{
  "d_model": 192,
  "d_shared_expert": 0,
  "activation": "swiglu",
  "lr_router": 0.00088,
  "seq_len": 512
}
Below are experts of layer 4 (counted from 0) of a mixture-of-experts language model. Rows are named router (the router's row for the expert), gate (a neuron's input weights, with its number), up (a neuron's input weights, with its number) and show model dimensions 0-191. Each number is 500 + 50 x the weight over its row's rms, rounded and kept within 0 to 999. Numbers have three digits each.
Before each expert's rows: a language model's description of what the expert responds to. This comes from a sample of Wikipedia text that the model never trained on.

# expert 58
It responds to: Pieces c, ci, cc inside words, such as commercial, scientific, focused, and SMILES chemistry strings, plus word starts so, comp, de, post.
router:467448576586550488465495476491456582471501406442489545463480521558508494447565543578680547411473491506392498509469450433413402466464433566609534490599509535598584543583585503509600510494595448543598447500482535507505534508501492525482502530476499504481433553540471574568480482569495476471421528465521507505558473503535481551460511443455455505488466501512549530579472494482522422519499547497488477527522460401522474557550437463496515521450500524491486602412431532473452500571502448475531476493533484480490521436489526496392537507516516474432460553397479405501438427518581377537
gate1:497430482500533382593461509479486473553486428428483459464523464498520486454448445570507454392507382506547531405477544567604563554480448502503503478442539587480630565542469520483529476538469515431469475533488531408477476491531494557488524590413538541517480553516540441517434458542452491430386497459507521567495521537505452582445441471455475533516564544551519522547519556461577486455510521430439380619452506569486489557529480359496578427492453545475568467461502404471567575572515529441539468431488435520506526429580574571458556474512486446514453486503506513505437501497521509485
up1:468443475442401521479549548508524513463549473507459486495473530637450452539448436454471477537450493383496456520484543449467461439541601489482562489466519512390578492578651445565512411526533504598578510516478525484618483494430580519521451509474462518516528434505491482476586516449490435486522512478424524517420444587519602479501593591557529554487521614502473516574492538491456503390452483442499425501463504474432492472472538520459498631432519496511514479512505562558484511524460557479436445511511465580390475612556493525455511528519506549542584530469488555425466470481472489475

# expert 55
It responds to: The letter h and gh inside words, as in household, stronghold, johnin, Frahm; also vo pieces and compass words south, north.
router:476547503545536612550446417471442574423474439562528488366486506538488490474460530586518561561477449528455562496484543459567469569437570550559516549543566478530501458537578506565492439483506516557597463512503559492464417464521565463504547555505463542594494485527470555548492483505547592543493447502514558459506377397483476569520427437523460523461537515574400507444556491427553507536547489481442452496554481521469486478466452551470543544437501471491467521446467581340471510492476507514493543501545554547531416503561525502497588485547431530579579530510486450344485475592475572536
gate1:520502483511447479467472478505425466432554534512505518521556561548498513537527469452478542526503448517452538530421490550508482510442534602527497509497478502427401465507518497577413431556490435543474510537458511451532483491422570500522523545484531510435604619473581535480517539464501526552443555544466516511453357455424444529470531397492617371456551514436463432495566508442509505475471437612482573491459460498499542513596502524631627471553535462500496584479464552449462544464481455416456502521491463552438566494477434463438497472623513441528512475414484489575557476495445394513
up1:538501489417508502501518544594390415511415533313423518503588490547410503453549410484548537481470438458569512519371574428491566445487542566538512517597578567504533463580549496423513598452477420454537543570508560424563475478535450537539514530539554461537538402438451516475549510488482487594515402507464462499564455524442465497586525561517520540459586615485480511476491527462529490545491435496507501452581522504454509492488441514512493488482529443528439558533551504561547472438450488514522560526511427449502584542486520498543528451520495562478492448590470528459431489462517429468

# expert 53
It responds to: The piece s and s-syllables like os, es, as, mostly plurals and mid-word s, such as wound-s, Jura-s-sic, Buen-os.
router:502546516572415577490514527566464425547595486519519571485421468508484499478483392529560511534474547457496460594500514462432472548452459392399448487513437525538579442483458538481510621458537444540435484452493480534560496583386482578493580442533429539534439491503552436471548473539468396514489449486501578587455563578479556527432470500483570531573545469564596544527439523434546566513466502528425529459504460466530560425545497526516428424462552468444476521454489512517466592448509448437443457471543483547560536500494559441593525548512467516464399548532533582534509572515538435539
gate0:459401611535516515493517500628498456497525576451461582543546417486448490398582496474507468456502414483447464503395469514534502421472633546502444569476581474499460514492546528434533459584485491510474486516520555540468579498473550583439561501465476520514573483528511474534546455586461520516663482572499419513540444505476468459454487511490505562562489405456433488419506515478477578550500499549511555450575558528499586547487486534463472511432453521443504536465489536541501503482423419540507458555547453396482425512451425443566600504514531438474531582503560485520518579552572432544
up0:428527490531465459502553468449445510461474490409501457501480456467584407515494527537467547468505500552559462524519535503565476491465528487445541409539578468484520584475511559503517479546460488530493500514440490529438581597494428505510473581530463484523524445463480471465441455518506473495432491489560509532521552403550527491491394472508591515441489478581422626516544566520449466480546519399515550548606524415574488610491532474434460475360507471596551529526519528451456479480447466549412478539430555482454458461398486539511565462435507576562650499519604513574607530535554452508

# expert 19
It responds to: Leading pipe of a new table row and standalone digits inside wiki tables, as in | 255230, | 3 |, scores 0, 2.
router:496431445372480438527415477502472464503520406411531433562435454544514572464473469579401521530554525466433537486498480445519488471551514466435456427552440477500512471547590466508523467552541517544514478595433486447466466531516569448487547519447508636425502474481490435500446513502615520532504594445582448408464543494494442509461439535445521496582444517406482601464530528445435534454560509486512435523530612582483503445506396510481564518462513521511555537492479536482419461579410493513568460569453499493415508482572460503526485546396589513496528434512514433431490496518554522440
gate0:410557466592484540537575469432507446487566549497459471481489523483580545504539438569509604419614507466532514459428590569498507459475427481536455463395546498499466484525556542487564447505533449463518576393539433531531420343506472554462486532531517466563550544512626463465472555521515422486505538510459552485523485463515476457436556569523524560490519426564436514534522449560477547565490482527544532524528550407521518486613553442509418419533574463474505534516530509506500445578507523496481517511400393429562408486477420521435484527484493554470442546504557450535462542500518608483
up0:508456467503461539516468474524436440571510476497534539515467582464541591456443421513480485452466453519413494410537507483530503694497502432558516496545542540489571430500550581401538509493455657508538563546532520545498517567398544452445423474530483543585577514518509432530527434504500521510514490588529537510435439527464501472502558514544586529514500494433501525472567431486424484529457523514436541413530461518341521506555459480522454453482416535535423540554551503374451442495518415519585531497413512570477514482509440567524456515482509429528521498429504536464458507463520588513

# expert 15
It responds to: Opening parentheses and digits inside brackets in tables, career lists and coordinates, such as (6), (aged 16), (New York.
router:490479523448568518548538378448433516448455456510595486464475518437513498417538470596563440605398475433572440550490460546480527494475504434374456385521414481517440583458483500387495394551500536431543520426538536440487468447507548469511410567480466457575516460542466472608520540545500511437481540478468466485529572383587460566519515513502496581507488602546576499458524553527445505514532552442551443605561493505504522448530470617517540490508535479537517470541506534463441544467457519566551533525585457530500433577465456498451604534520465525542459552508496522517510485479509478501
gate1:579465451501490496413402511475492446442470576406438471480480468431486491501468509407532481469480533511542595531454504608523468548584467450550502496568465447440488608487516640461429552517566447549531594530514386476524541391500553456537519463554431549461487433505536455488477588491552540551450468479431484533506440473505440536515558547482495502462416481595502529439503455482519484440457537454428569448472588498469473501573508588520506525515521606483553414558528486508486560458432479590465531500490554458475490464490448476543591460554521533488464542473431463446500468435482516668
up1:547554437529529465439524394507532563495489480590427450534526405513467446510536463477489511538453495517516584558415467549509513516487500474601601494472463542571600441408471519488579517399488513548465466493566514540452586406542568438501467505482480556424490528497487496491568516471471497535422569503485540554455598488477564493524448515422429439501458570608484487437502474429417566547465569544488462465430484457401493459481470425526509470552534497541485428434580487521403461578468440630452453448505593556462459496539514593479504434466491545510375546548535508506520457520534515510

# expert 14
It responds to: Verb endings ed, ing, ated, ted completing a stem, plus whole participles like made, used, released, before by, to, in.
router:462480531538584487541502606463512393528531483508488437470485524477543453511501530464461541513481521480584537460458547542527521456471460424549570454519497479485501440533515527570545432390398466561514534538483530513422532568469472554464376539518535569548541552527508482477506569473441485402456494446408457473473476563540565497460455606411449455437557449447526598519459426567588552531461424533469436491466441469465557524516525495515494521533579543452474446456542401566475407470397439587466555581436474443514469474473542497490539491512628584512514540449537439576485483515392515469
gate1:487585558493547403492506556511545514534441560501419462429487514505442497477508544430570495487527504490562483459494520397559527524505630562537578490496449520378461492345538428536503516594483468511619564453621498529524561539457528436547535433457459530478506459492505542429528435521500430426516471522546581515535464462514539562508526435452541487517529328460556489451526553464493476541440457470550521460469429510438514456467519469536539550544460634472479454493528439513541493488532546536626453509563434506466530543508537513518482515490457512540444523477494570629449511541562547547
up1:589547534386529515517379414419446438569439543474517543473495520538543476615613483458521550478479481479539512525544454419529497498506479500407409350452574413521485457523499443516507499457484458526523532491561519535445524530533484447473573524587466440463607561457444474514607406587512486491533472530466538491523436456579506415511547602414533561454543516501497528420446425532489522530550489543445478433487538534505530480503541464546383554500527510513560487559458533583554483544527533569602481478508426435567530485516520496556508470442491546443532493451419468519516562513437539521

# expert 18
It responds to: Mid-word syllables like ter, min, da, est, go, pt, cu in names and common words, e.g. Mag-da, a-da-pt, res-cu-ed, Quar-ter.
router:479529493505475520498528466535411498454474458445491435487534463526469473556538492434458431473449562460559536456546448471521484522506455512526493582523474401539502549468509506586532488519484463508485538488431518524615588459439526535524438485559517516429421440463430425349434499570613540545622486481486422486598403445507474465550544399447516495450453516551584496476535563557553487356459472488479433519491431481500418581459431518502375526483502445456484492514511568514448568523678488466454486439489445495456510451458514451451511472485440510476518474585536497530467435524523492530
gate0:475510496490448572452464490428547475440418544512497507400524450449423482464496529503421530517524413498601526507509511512430601492596421567451519567501463443479479459556485456482512489502367394493482506527467521524520613508587483525565465590405526561536614472483441455516465451533501478542440601537496471538491470463477466545485532512537538462519534548491514530481507503377506444491487501499592516440536516433469473567582423509512459523585537576508499447451451475489585543475497491462470414542453339512573539484519513465540503413415540542398399513558498429471512451492496457436
up0:566457526561413550481451506613516520556507468581559501583445563546559509537441489464513508574486524414498501486496432479394408497536516474488470517452410594524615526461514474577529577522511567498521511520524584445527510573414486429440491513440474447514559453506492539561521516490523490494586461480417489563528496611479450517451416516492488492531540454525544342592503538619482443510509501518500462464568478460521534431509470503445525436467461465526470581512416466457530469529569516566529458455535600490411538434516443578513518513546497500571511418424539545620577512463491458475

# expert 8
It responds to: Punctuation joining or opening items: hyphens in compounds and list bullets, opening quotes, slashes, dashes, brackets, and occasionally be.
router:607520514559536574502458550480466454573453352506507565534476602442505449556428411527507578445455540474552395568526432499648489563534566535475465466440535462454436475434523471436499505439520433550448524580450529526540442472479490494550528500592525432557492499485491514539564582534522512500469542472536536509418570481532440426449500466507481467490490553518464443508494515449475501399554575523508458537529488585502460404581525534470465436496469513526471578526462528523496414526379428542504560587540454484546491601572511488470576435546461448549554541563481496497531515472503414432
gate1:510540500525532384473470422548381451592486407470495468531468533535459548521441486549446590447484527539458465493531472473468563522506456481414457483497490472493456415504533472615536438461476557561388540499615565510474443462520449476438501594521528421467474462536493430457501552432510460379497374497493543475514523476548466549579529521550475494514574545519573451530559448540445499488543507474459495515498471510527665512477509448456455432537498464479474564487519444515599345488502521511564549482494425578558507526476521551495490529446560331491516475474499475473447506465484465543
up1:517455414460515409506441398624537423531542494470485542491485438511412495455517523457545559562509565525543518553573612513474485485539623546428540441511560570596559548427512508513521489446504467553528558650459361513509450433582464509492553473560525422478434424446478600531509554397433478532454498586544474476536490407464560456460537521510446494522492517472485561537579476501443565571457498546476500481519493494499432475456488476489517552519574447529467524502460498486512568555505554550490425434507529478538577521434562443440531536496511491416554458532465562486467450565432555503

# expert 7
It responds to: Word pieces inside longer words, mostly ic plus pa, na, ron, as in Clinic, Organic, classic, particularly; also nationality words British, French.
router:523516490443528581568499435545412558489507465485493401417527457489451494583525473588485484500566481528465593538488488504513434552481550427497551430378491479480475526603453466504514567459578469418453541385549536421506487533537487525441560486417566461512537417483526514523522391446418433567627519609441445525487410502409546542522536519493511497447453570558572476466568540523469492530552483547518464516540486435469490544471492508442474519429542490491525503456634521446492528520443504501441515480515572464519578430546506526464476576436472581481469574411519464556538521477547409440
gate1:451473419584500519478483450439505442446443424544525578376539504551448567486409426552522453510453529423421576498557558531433456489372478563500481512514557481438523544543470429536448500446472602600508439497529583464487497511445445499419517475612562474484559517492441506490505568403549506492520477529512485489484565475484449507507515542517485525529406424514557520537472472465630479490611546509595543473496561536545584520534510533540429436506543530526502533479541582450535458525578519447586523521467508519568462597597430547384489564465526454485502482481412481465504512495472497440
up1:571549530474442485517483463394635414477511553514458481523482539490405453500509493473459489482506489533470461531521501547543500457539489489474427496523550548576506496563504464560418570488444444496461558516520535503525501464518487433488469564475507539505394514470494466458497413538570467521525509411618486435449481491473555538608421534587444535558495510456407509495512470463371522550457480490504512588430549545383509470511549409484507488448492484497423585477524472480463537451569562488455359393542588469476451505492492505522478505420415596516597513577583473582448573500454567460

# expert 21
It responds to: Two-letter consonant-vowel pieces inside words, especially re, ra, ma, ha: Sec-re-tary, Jeff-re-y, sur-fa-ce, film-ma-king.
router:576473456468515494476654444456476477530583530512492601504498457497531450500556449526613527503503568503509547546495418523463489454443488614541508468506574436457510396483528510411572546449526393489461405518434509472503434478596636485399506570413514473537466487481471521427473510539465453462380517553477535494496534444540505562476447514513455525460478542554470499473462554515470435529521452515561526427499516529534442593524450488543385465492509480485523444494355508560406453450525612572604556521548556529528497491528520503451497493513463512529442434497562555581531491511521500509
gate0:456414532454533503471480514472556507510588565463558567440462557482467448535452531468481478485596451508484518493469497555381458450446514481564553538477552550476495474567458466479523462499585415490392497406475500505411577527489422506453455574428521522532363577467541469549481510476559442388444554465553537479445521518452419519395381467511505518472511497571431458517482491380526522509597462567495547461480446553407550539435484590503527495496440515450485491534486425487571436553588527514575502451515514517580521479597474547489467457430573510514477497400505487501455568498518457572
up0:548518491446562485496484472476488469505528472503405476549543530487459571429546463531564490542532498540542514576494654472474501600508514400510536517554513439440485476494453421523477486520471459485517549477440534585558542533532415467458487408495575517532449533550520487443533480477565461379588595483561514551630544528451448527390552512399542491437554445482568466469492592573474548402547487557522517510532485453557527458557447546553532446528432530432408498481532447504499466423549387514503576531528550460477490439507526491419476479483468432630492430438509470539519594503532493462

# expert 43
It responds to: Short syllables inside words and foreign names such as us, ver, ne, co, tin, as in inadvertently, Silver, Platinum, Slovenia.
router:531506499481484560521407461437468575442440520416416457517524496482426611488585564500427440553610535493507415448538455447508478535388571572434498544512486543535439566474574568529540487450392478576541488398448445485467516545544539445512475536503405438532466522468474485494488409501460539468577413585453579498473488464508569551429544481460478525511469518537503570534438507471493585499491581469597424495456476462509438457473431473517532498493536462451406521461418548503466503496556569517442551581472542512648567518539538530529529469480500557588453462556540457531485530541536549527
gate1:448523421502520483463553480487614546445496491399506524551578479557454536589488436448454506442525458511511524459510469587457491557376471575408467570493581574430609488507458500524535503489457447529532555404417486538514558473465518515514510447501504508547499568434490556498501491515490631511600504505454431477401465508515473447551544487417493533493516561459525554525409435506406449511496504460508560477492453568499488420608473514460572541587458612477495552507488545525543509380573488484465487526534475475527526490554541622588502528574536544487479501432566571496502532444561539415
up1:455501466521575479517556392414445425533543561455614565582333470544576531504491483527551431417387439387470446582457507453475530516559514518426525412510457501506529571507455444549491543487431472575549510515529466409498474488495534533533525502420518503526488504496535510419446529560504530526469576505539380473488506460493474528459527485506541522463500486533492403517468509527456543438514534468487525592567561394563534550536500518510553522465512547531548513448488464578506579577504557516540477396549407512467539496471546412493604503527450506493541389493500485555442578406458503506

# expert 4
It responds to: Mid-word pieces like in, ig, ta, tra (Aboriginal, highway, details), plus the word with and == heading markers around section titles.
router:494426537545523456464467455479469627500422532546450502544521470490556410534532526570410461463566469467493469393472493397570439643565522490505508517561511543473511460504560473453477444574539540524547533471415549556474403517492503464537525512403540532498473533487477561467482467500428470513446505494481511436519520576487521491465380529430471527528485509532493441505487515489591538573576491490360529531596410453567470449607476555556540504433514520379547541505541526443496528485531556479492466453552431506571387541470508479463513453477469463485408568611483556535517474482559418556
gate0:524521469539478575523521492441378530582496602599431598485410436434412551482429513479454558595488548525542537442508483535559446585542534532566478461496516642552476403458538592529477544569509438441536493439520403581408456472434552513537525472516443524500455485516594439517499489478503534515447470518489512515497448475510453415457440458432547501515522579540480483472538453478455492561511557468502435521562555434456489528501486547559459474482425493525509507460539482532467441481529503495479542515402512456515491484509596528492445505583460529414544427522414591530528565540615477387
up0:600484535501494520482487498518417505430478430556380528430488486567482493459525464526565456486407569518559502495492603524497522449420560515511523531442380542474476507447442461405424461539398473501553367521541548482482420546520517574484597496445494487441495529465514401458491542493532588508473507499493426406356517484493507515522508589429503597474512470478533502491532507446464535522462533542541545526535487548447528584412543494513507392395516529544449486509562531577450510444464476465501535529576507524537441455461473487497492451476333498500425417496588477565468500529517484460

# expert 51
It responds to: Century prefixes 19 and 18 in years, month names and date commas, as in July 1919, November 23, 2004–2015.
router:461507568534527541540531481530565513626483464536462464476532510478559507437588438536488531401484528469491526482546481463533615460542469438476412569441496482497451513493490452516518429524415414410481522470467526497529577520520455440480400466535510431501538446513567436495566479542518623550513478480471507526605508466478488553412511417475532507474550517547505601522540458405482455445549422459499506463522438417586605500475417406491541591430467508557505483459407467488477469461553450488417426583518553508542611599501504484555445491495605500565547505516521450482446475500568534425
gate0:508429499501490489556429488449496450511396537454522473527413460564514491631408496515596539524397547505555506500472460577464476538476606456392461506607480562516498518527533482504447464510392515523542601648480437528417487471534465515528458480509508478514438482520494492507517427511514504510480479469512582538503614426514460508470519393453574483500507476474609495453499469480431495470586504429454495416519497503529521507442542475650497443519558514544487523405544496483417544571501531515515518552529454409562506572419427472515557577396520470450613474450484503518500514512507457510
up0:594505602524444449460507548467494482539542516516510428513581523559524593487502419516565537525534547538471515514517540485401482553550484504582533539531542603517500404542492510514481450584573601484478447463439519486417546480404473490493488560521552514523495553519520448453504531381480575490512522461505505578413482510490425510514598510534441506536422436505506505514612534508460532434508479467533435456601482581490495461465600448507520555522526405487510510451470418480444532457605563404450573498551442435487403494546526481516560502582444449468483495351533496490484620556533500495

# expert 61
It responds to: Word-ending pieces ent, ant, ate, ive, ical forming adjectives and adverbs, as in diligent, significant, immediately; also years, time.
router:489524518470466520523484487563542403539526649483341649521489441497568525540531499461416481515507495499460495595515534480488413368394486475497560430476524461509537508490467479429457540517587478460517534583517466617546548500503523433504516609471534489466451485527519490481589428484512576482625405485457525467464527507488453492502485489452510455536554490556566422517478510522476407496548489460452474398524496478446500515505576519518475565454521460474469530537499459454492492590534472482472487487550458411438505488415454499465458585474559550438535420431483470589511470422598573504
gate1:458527476298432505465509492405485526563577557553428537488621521540393544465497441567493577410524412532498633597546514555591474564469534433542569555457513601465438534498467452513520535468551595509485530547518493529522499536579508525396519550418445557486450502466440533479513549515524584495455562510513509524439467460397516474436556549481450469468475424436527474521507534458553549512522549503507565486441566464506482529528553504526482510514476511430448513548483548509514420511456465478523539455424466397543607504522416544485456455450446538446533508467497496480503462558571481511
up1:540469488422496449460444528378503534510439501489495492430441509394476481468558434544538505484519489585445589424494505480511418454528477501521470509442537558547564509485459430518512562522476524552490572447616502505478486427522537462538414566533463588523441433544616544564555522457509461455507519545468512580532474512460529466492467555429498510387523556543559435552498541490518494520503484438467450448519495489514441531435579349512523401456474513394485427500492533399520460478506547586505591587483535414517462509459447471583529551466606562508496487528425499568573581457480534419

# expert 31
It responds to: Single letters d and z inside names and words, as in Levadia, Seltzer, mid-1950s, index, Squadron, Méndez; also table zeros.
router:506578535518510511510438450531570485618431478446563458467532481562520460414526570543547503487408543464516540546478530581450425424465462478504595467485479550503450481498452555489569585466493479499572553454536583643473489458508567454567494475441461490508423536514408547428499547468523561494462413446453526480516443478509529470470531419536430553484527452504500493423534537510602499442457509514551433488482453542445569486574483413512531551558590492513476552437656531536404478581517527498446504596517460568540419511519522495396476494519440501411519505514485422447504560534510397494
gate0:520550449499513545427533492504415565530480450557455421483502474379512447531458564446539590490447510497526457545532477478560375443572433596428467584439434503547606533498542512488462529490515517488498532538578444489492483605575476507435540486464467453603570510465610590510591621483418539562448547492447514545555529501405489449510439394441556579564525494463513606488495430474560503504525451529532509439492629429533528501479411479479512467532483518475483470455553557525457482438491535449518498397492548426571491550435520486485523493527513471544534542455514447524471515545549487458
up0:445474583508512523423561501511415476525489478534553545569539624559591452528467553489496584468533503421449448468534476401465535496432455420465390464531517513540507573453524455497583462509501498475420500443437498517473546465482510516545438582612504471469546468419541522512435573452463488473493437543369508551524538485479485476435579491566572578436501564451542566530512505532531477515491470536540508451546553436399531491471471482393411540540513653520480550510508507536519511490471532486502519586601510452450451463520569567542596556513564440459458547484583481540549609517489504504

# expert 3
It responds to: Apostrophe of possessive 's after names or teams (Sweden's, Montreal's), plus sports nouns like team, season, game, League, Cup.
router:490509492634495515516462522482523531544604597437501465491542435539437552459501420445497475502439479490547466528539464467478547437548481485549517537373512471543577438574444514417448498485467539443402520554515498490532458425508625495488503427518512504579485398519477538543526465421611531469469538502500597541582461552465561513507518548520502539483494498498582397596503440543478510479541548463558500573499560491506459400452572516535492459473421450524534400490558507563524536608438462508426506600552493451443596459538511560465562436430435472546438510448490450493412454520473537496
gate0:396475463535500488435398477514512527431544509593505574446573574449454563571420456429497561446449527494452454525401465561459466551436556486584518465489537547482468478539358612513505515427511479463473507566636570519530524543519548433444519487536482538592470474489454506537445447550562517537482482461464542384498428605399501464505458469518479534413525494544502498409594460399559508573533524534545422472526451480516569517512571566492472545514525500526535503483498517445510560476510498450510547559533485581564579503568434436509533512462508432547561434450521464447465509498430538524
up0:527456423357627504566582560443534591550561502383532474549565589534570457520544515591478516470417499431498474488577512529465510393423528638559509476471490567550555509564490537499512466459407535571520523453535443532545522497417492469519577509484520527521452539496537492556510561495496462485390432535417493470495491545437496407555498379568507574523479480468503537470514455471470497533575550510473454555435525514594574480519466482435427524436476448442519468518465487509501549504503582467537550496447523493431424518436517478462419490519447519534556468459518555482484425542444591483

# expert 62
It responds to: Prepositions following verbs or nouns in narrative, such as in, to, for, on, by, from, into, over.
router:517488491487535502464498573546485510543551424481554457499482583456481592520444486501415493480515511518488552495531570462518560455413517508494510531541537492438518457455475500431438504553452550496512400460514369496481424558640485519427482520531538517536531538508564540575536523445458525592514592511511524498502512507469575446483524549543560416437565508447491612549524466429515500482405436450579561461498558468510542517510478534565505592569328596509604494494446449484489508558448543514472535453438469512572474532424459513512394471567526412492574513530452590488529438382485483547
gate0:576472502536518536458492535529559470427564685555508481540461570634461570496518503467483461480555449535548491470479466532499573492474399472472478490426586507490595543535529538517479492557609525471550547445578516483453525493563475495520436532587584413549614463444549553476434563544467594519587567487499510546474505589517451493602476589487545496440522525440523506571468520601459440497590508458462475535531543473430517484473557478505504493471552488489524465372428505453413478405480566544506513516487401516535446552524524474431500495460520416505514444493521454501448494563485458542
up0:490545567497469439483556594486432559598576474476513520461450506418474536571580396493516480562413545431538510535481454495430470433536481475547554503584522529507501501509446488544512517483449527461559610470486406535524472459487510542480438470494434483504464485517514489457500506474463473540462560453420500523452573521512513501590614479468582502450552508382522481422529513529567513492514521544521541410478507563505347582399460424532598424415464444584552567482489511503505451540446463488446634433464495479540535564592455524491507504476551625476488535486518523543492401482527504564

# expert 24
It responds to: Degree, minute and second signs in coordinates, v and ov pieces, capital L/U at word starts, and verbs like work, use, include.
router:479530569550427501506427509475480430404436580492450509546526510464549562603498504542589446575411519508462475452495524515511405539606437434502551483500474421495605534437538440466521451491514524487536558492549492455561491518474486412479543404460551464585519423430444517458468468412555491476597479510573457470554464461547436469493468585530481546520560459481543523489497471548498417511500407505504513538473417601462442622482461504433545451497447447569584518452588534517486476569553506470461481567472422542411469525623519526490514466485512490427568472448492564440522522600499499568
gate36:498514393481456390520482524520558480473443553495544504551577511473460474539416457501426480602404576479527452577546512533484517499444534521569523582483520475545498569450522449440513465491572509426464460520550458449488552530563570542445517516546488532477507415479556520461522436499533488535477433502482564466488468506489504554630465556508471512525623432508474575528553439516561482552534524524540439545483624527656454626471516453503474524522459594591445528496437534466465470552528549414512456470491559537428476454475542403443398525393497403468479535502488602499524453519501492509
up36:497497414502459513465464559535532440463421520444494495425706472523564566495417465476493568555523573616547543529525525543486503489557462477514525504539527540507542459487530481411579566395530530426448439494526525525567507531485497502475494444502520525409507480558462429464516450565562599484598546643557538514496538487505480537475484498430497430501401499521546559484547539543548526482429455489471574452455551497480497540473575502471633507440574447561460523474426504378517499577551493537533436495438449518425501494528537562466510472475447460465467518510544439480412428479451431539

# expert 59
It responds to: Syllable pieces la and ro inside words and names, such as C-la-ssification, ge-la-tinous, re-la-te, ro-cket, Ro-binson.
router:538517522511507522612537444526548532582473553566568488484480489393508486385524565473551468447516517513525595532534440473452504510490464588413505504538464437491442560531553467497534577563416513526479501528592466506555468422466464425483500462497386436510408466514444479433493496443482499453568548575505507484482575544413533477565478455546515565482472561493552570452501554556575534514534540485415578519509428543615506465580418482539460396504550435608568575500470479517556471446577528591475455557572533464548482488552533492511475431532447544534436488398439502512549470479568487568
gate1:496548514545486574483512496411512503523471458400536472480450523483431399468440505543543489477481495487507528497514440422463581442569502501620592533563502489586459476512490494568527580484429545466519549560484474572515470506475530554468548477525536434553459489440514434476551476530523448530597461594609517593470510433484436463427478458480396463486477584485507536541473506480484494523519467481451553422497551491423516529423440452408383500536447475488524592590478394523578464490490519537542564462572454529448476624479425517587569531397533496509506502414507519445501450429451431580
up1:486484542471447443488535565452523427502453515514449490416511533527543436534500529445398481541491549591558540522532526442505495497472475501574537515424565402465495523499456530497503523525455541377421472439420559468559524444506438523412492436487550489539429514535566501400437485437461517467483578501583511480518471409684485544455523514424509458422556479489388574499495490492574540516499546445486642535489558564524518526560500534503460436492547434500493463519436530468513540503556544501441467508529541490511460505390502440505568503461522579516414400553637478493470405529500447518

# expert 44
It responds to: ff and aff inside words like Waffen, Affairs, Effects, plus rare symbols, Cyrillic or accented bytes, and odd letters within names.
router:425544510437525529466520517542558520467514419386513521572596615478432507503514473440568571452490506449463376462514552498533576477473502437525581417496513521535430507478474437505462459492548430516590488530472519544486444468614503563407484421462421531474531480542445438532485522437514446537519460474456478490470500450539516614503471556521521488401485538565515397440429489541600398584495494476460497537548504436419465425516508456514492535606556504502502531462485546508551519544514571443548504416515564561517518568492502488570568472490516570567478546505591438475545593466498377504
gate1:529560532553522493506518579476574490586507434495614495479534462569515607446618509444569534461522560555571575517544552483475538445481571510487482434448625460512497479447524510499539473557508605403497481467457491405492442592469479540537429477540448497555549579551486424536478473574509466532541504462550455504452493488441506451509511463431560545416579537584576577436586403401504510450481526521560442570471478499528482469524475483418492533508544537463569525514599437433469473378472548462555470520446539518485474485424427565570529448504576528564503482509551491521519506441505550438
up1:525492511500482530486450459435522534568529466523504498412525572489442502508487532458463560509508491345555488594395491650460500518569477497478494556472500571499555576527564580477465464451547501516542568456523511574470583502490521526468529535457502477535523494526509571555638589555477582519488532615529474475516416527502535486481492435451557415477546479482435428502441532517446524603525464421547597495542437499552488414562458529584560454495394510581468477433527468481497528491494507482632521551445455466534449555601546517600451519493451534492470432514522600474495451498537544477

# expert 60
It responds to: Spaced en and em dashes in award and list entries, colons, and words like no, called, named, you, plus ja in Punjab.
router:427517519509550476494455556490447539403426517471477440539479477549555583535575481544474521503522505490557484466441488517569588511567521454502521554516441471534397462530521439451492413565466521391446494433535429458484490423431488548609519492495586465542516496472539611560409441514547498486578467422538461570525363532569526489450515582481495467420572399499491526431472475531462459391460526533491473566534441492438514414526472551490504508545548559470466564527435505448410515502416504587576486553434547472546525506580432477456523436530458540506550449513464512455558573453494596552
gate1:455613433573494498488452583567535520554547475472483527503408578559554577543523592491517548540528515580573584543553514421563479443531566424568440495498519485428484489476491492530506501500422381468530496495463559573447465538653476550546524434557459364524518595477511425562418599503416546479506510523533580481556506570496483531466490512545563539473466509451458560445518501476470517513570615561503501559444512525449496429422498436496518472511439571516500501521517469504538546492492549520466493478528512490570442518565476447570540579485486535461578464468487559465557558404477502610
up1:463440451542388478552658522582489486555533488492487515524493544513495488446575469428507586561476540580478507591570501461507530423473499439499462473507501468526416456513524494465527478528479495455544515469547523500457508544448424486437500525500527463594384502518560535601486574466467454487494514535568488556542511545545588551403479568592516462553468537480461525467576614432518467514536565460427539590403564427451525424461447439471560487542504549504369463435459496487405532425443469505411549587523586428440442525549512519538495486523510430514557438563500555529521504489468512468

# expert 5
It responds to: Mid-word pieces like an, il, lan, lin, ban inside names and words, such as Bost-an, volc-an-ic, Bu-il-ding, chimp-an-zee.
router:529377581539501600566427488582463574428491523471512534503528429510537506493576552449568438435608536489463416542526487495455513486397473443547498432485543434494517489497467513571492459503539473459578538543514503537522467535497527506418525524441506425399524606446537518534523441504470472569416444603526451484479499481535571607533487545512524509579500513436584472565460392454426482486504457533442567528406425556507517462432557525450437559583541580437477604541556558522487555417515533475464520494623473517441533466517540447515549467542461477490512518518515549524515478460568537587
gate1:479517483435485465579487528467540510509488474532456377559635493486480559513572511432531495402455514476521575453460458418497440516498474502452511551588513518416496502526436524455476471512429483452442488525428382572503529513441498483583499526524390526460439475554478439548423452422580516509472420457427661499533474462423520538464507472518526472571512419423481398569522416481420538427479414563465523393430484579476553531436487546487501495516473516475512496526493545425511529425510454468484475466399507490477443509464470480438489467386529468523484453539459579583459418524500487477
up1:431538525538585438508552512463518491491450524442477457473528447476551486535453449587491529532504544522439435537597597558467490472506430563603480488412533578528466455565442511482511509547487564443428537507617483531629480527489547572466389478473442447530532432553418463480507497516576434484542565417463561450441524519508415536426514461562559468531475492587484544434534494489513494547457411509440628553502491550501491579449616465511495493492537485502539517451493506479477465577574566557546510512531548421488508599484471589448467372504488472487487610482515532566508490512559452561